Below are experts of layer 3 (counted from 0) of a mixture-of-experts language model. Rows are named router (the router's row for the expert) and show model dimensions 256-319. Each number is 500 + 25 x the weight over its row's rms, rounded and kept within 0 to 999. Numbers have three digits each.
After each expert's rows: a language model's description of what the expert responds to; "comes after" lists some tokens at least twice as common just before its tokens as in all text. This comes from a sample of Wikipedia text that the model never trained on. Tokens count by the router's weight.

# expert 54
router:577502478486544499455459483572481478482504468529476488493516487465488468528518482485497532545490539474500514472500488494480512548457505522505525502477462510525490528478474521523501489498488474
What it handles: Sentence and section breaks. Periods ending sentences, paragraph breaks after headings, and en dashes joining names, as in Iran–Contra, Hungarian–Romanian.
comes after: ".", "==", " ==", "===", " ===", "s."

# expert 53
router:506489481534525483501491505531464476503554461498460521452489485500488491532486460489529500511502513494520508471458472458492530496478514520511484495506491533529494527516476470533515512530498495
What it handles: Symbols, numbers, non-Latin. Degree and prime signs, arrows, Cyrillic and other non-Latin bytes, and numbers inside statistics tables such as percentages, vote counts.
comes after: ".", ",", "5", "0", "′", "°"

# expert 34
router:516547502501528496460495542513489540484513455534460491473496495503468494523487468498490503526502519489496551488470496480501547483495473521504507506506487557523497517498500510498517509499482499
What it handles: Year digits in brackets. Final three digits of years after a leading 1 or 2, usually inside parentheses or date ranges, e.g. (1997–2001), 2021.
comes after: "1", "2", " (", " (age ", " (aged ", "–"

# expert 6
router:530553490502529503475474538557490515501526501513454505466468492522486481510510475453480511514515563463505514483486468506452502483475473513505499478482468505519484519475498499524478489490459469
What it handles: Titles, years, ISBN digits. Digits in years and ISBN prefixes, plus film, novel and episode titles in filmography or publication tables, e.g. 978-1, 2009.
comes after: "2", "1", "| ", " ", ")", " ("

# expert 30
router:509511510489498480516487484503465499500552437487476523473471504471478493530506447469491510503498502542482527494454504502473474489484475479481507508510498533534512500527480473476505498510490508
What it handles: Infobox field labels. Field labels and coordinate symbols in bulleted infoboxes after a line break, such as "- Part of:", "- Coordinates:", ′, ″N.
comes after: "\n", "-", "\n\n", "|", "- •", "- C"

# expert 2
router:501524489496510485449464537541475524493550476534469510503508485490496520522498476504509534545505556510512532482468480510506533491478500495535465498469494532500494484499474534525486498485509470
What it handles: Year digits, foreign bytes. First digit of years after birth, death or founding markers (born '1'966, died '1'928), plus byte pieces of Chinese, Japanese and Thai script.
comes after: ", ", " in ", " (", " (born ", " ", "- "

# expert 59
router:532523488509528517485481538502481513517522468497476501478504496513472487517506473487482510509528549511515523502491504517462528527474505514519486488478485532504481530483478510498504514486495498
What it handles: Decimal digits, coordinates. Digit groups after a decimal point, especially in decimal coordinates like 36.283889°N, plus table numbers and sentence-final periods.
comes after: "1", ".", ",", " | ", "2", " "

# expert 11
router:505536470510535523465480512551491490479513475509482501468501478478488493502515487483484527531517551466503530468485487492488535499473482504517499501471487533496473530492494504517481483457501464
What it handles: Year starts, time words. First digit of years in tables and lists, 2 of 2011, 1 of 1926, plus In, until, since before dates.
comes after: "\n", "| ", ", ", "–", " in ", "- "

# expert 31
router:535517488503516521464485542536471526512558446492478494475501510495486479516500446489479512519526526468515529500453494498518530490500496515514489495473479538537461555479513499497501519472470485
What it handles: Scores and table numbers. Small numbers in sports scores and statistics tables, especially tennis set scores such as 7–5, 2–6 and table counts.
comes after: " | ", "–", "| ", " ", ":", ", "

# expert 61
router:495531449498509546481460539522506519502533476497513509467478470492477472508501471482480537524504470487475528488458473489495495485457438504509486497484485525545464538465505468489477533487507470
What it handles: Table cell separators. Pipe separators, dashes and header words in sports and election tables, such as | Team, | Score, | — | —, Total votes.
comes after: " | ", " |", "0", "–", "3", "2"

# expert 51
router:532495475515522517498460510517470523503578451534497506490500502512501496499503479495504492520508553497493527490472506505495518511491492480561459494503461515512484536494483485526514513488481505
What it handles: Digits in data. Digits and number pieces in statistics, census percentages, coordinates, tables and dates, like 0.51%, 47°23′31″, 36.
comes after: " | ", "; ", " (", "% | ", ") | ", ","

# expert 39
router:548517519502529502468466513537448516478523480518450493485495463504507498541505453495485534505528518496476517458493502495478503501473469514502511509492462516523455515489476518494500517495453503
What it handles: Line breaks in infoboxes. Line breaks and periods ending a line before infobox fields, lists and section text, such as "- Born:", "- Coordinates:", "- Kingdom: Animalia".
comes after: "\n", ")", " |", " |  |", "\"", ")."

# expert 15
router:507517487509521531463494524506475511480565449497507519468473475499486483512501494478485478517529527466512512480477498485478533513467468511535493507472483531525452521481496494498500527479478494
What it handles: Table and list separators. Pipes, semicolons and line breaks that split cells in sports results and stats tables, like "; 3rd", "| 1.", "| DF".
comes after: "\n", "0", " |", "3", "4", "| "

# expert 5
router:526541469499520512464485516515474498495522490528484483482489510470510475544479475492482512544502530504501513482500464496481512514452485495504502514483489530536519515482505527521502498497476472
What it handles: Section and line breaks. Line breaks after infobox fields, sentence ends and headings like ==See also==, plus closing birth-year parentheses in biography openings.
comes after: ")", "\n\n", "1", "==", " =", "2"

# expert 23
router:536509493520535496463482528528472480518544453502470524481510494500487490530525466501487519516523524507509522468463472509486531513493507494518500483497496533501494527501478518519492507496490485
What it handles: Numbers in codes, tables. Spaces, digits and separators before numbers in codes, table cells and quantities, such as Class 321, OPS 3811, about, around.
comes after: " ", "1", " | ", ",", "4", "3"

# expert 49
router:509544509518552509471486515516499498486515494512474494459499483453500503504507490487464527531535514495505529455480475497472530503487482488511510485484476533498497508486469520521459475473482470
What it handles: Years and career verbs. The first digit of years in lists and tables (2002, 2016) and career verbs like began, became, started, debut.
comes after: "| ", ", ", " in ", "\n", " (", "- "

# expert 14
router:502510475512532531473441526526474487492542461542498514472493505513513504533477461510513522526524521472471521448469501487524544483489478499531498505449484546506482548469488492527508533481525496
What it handles: Scores, tables, age ranges. Numbers and pipes in sports results tables and census age brackets, such as W 85–70, "from 45 to 64", win/loss columns, and dates.
comes after: " | ", "1", " ", "3", "–", "6"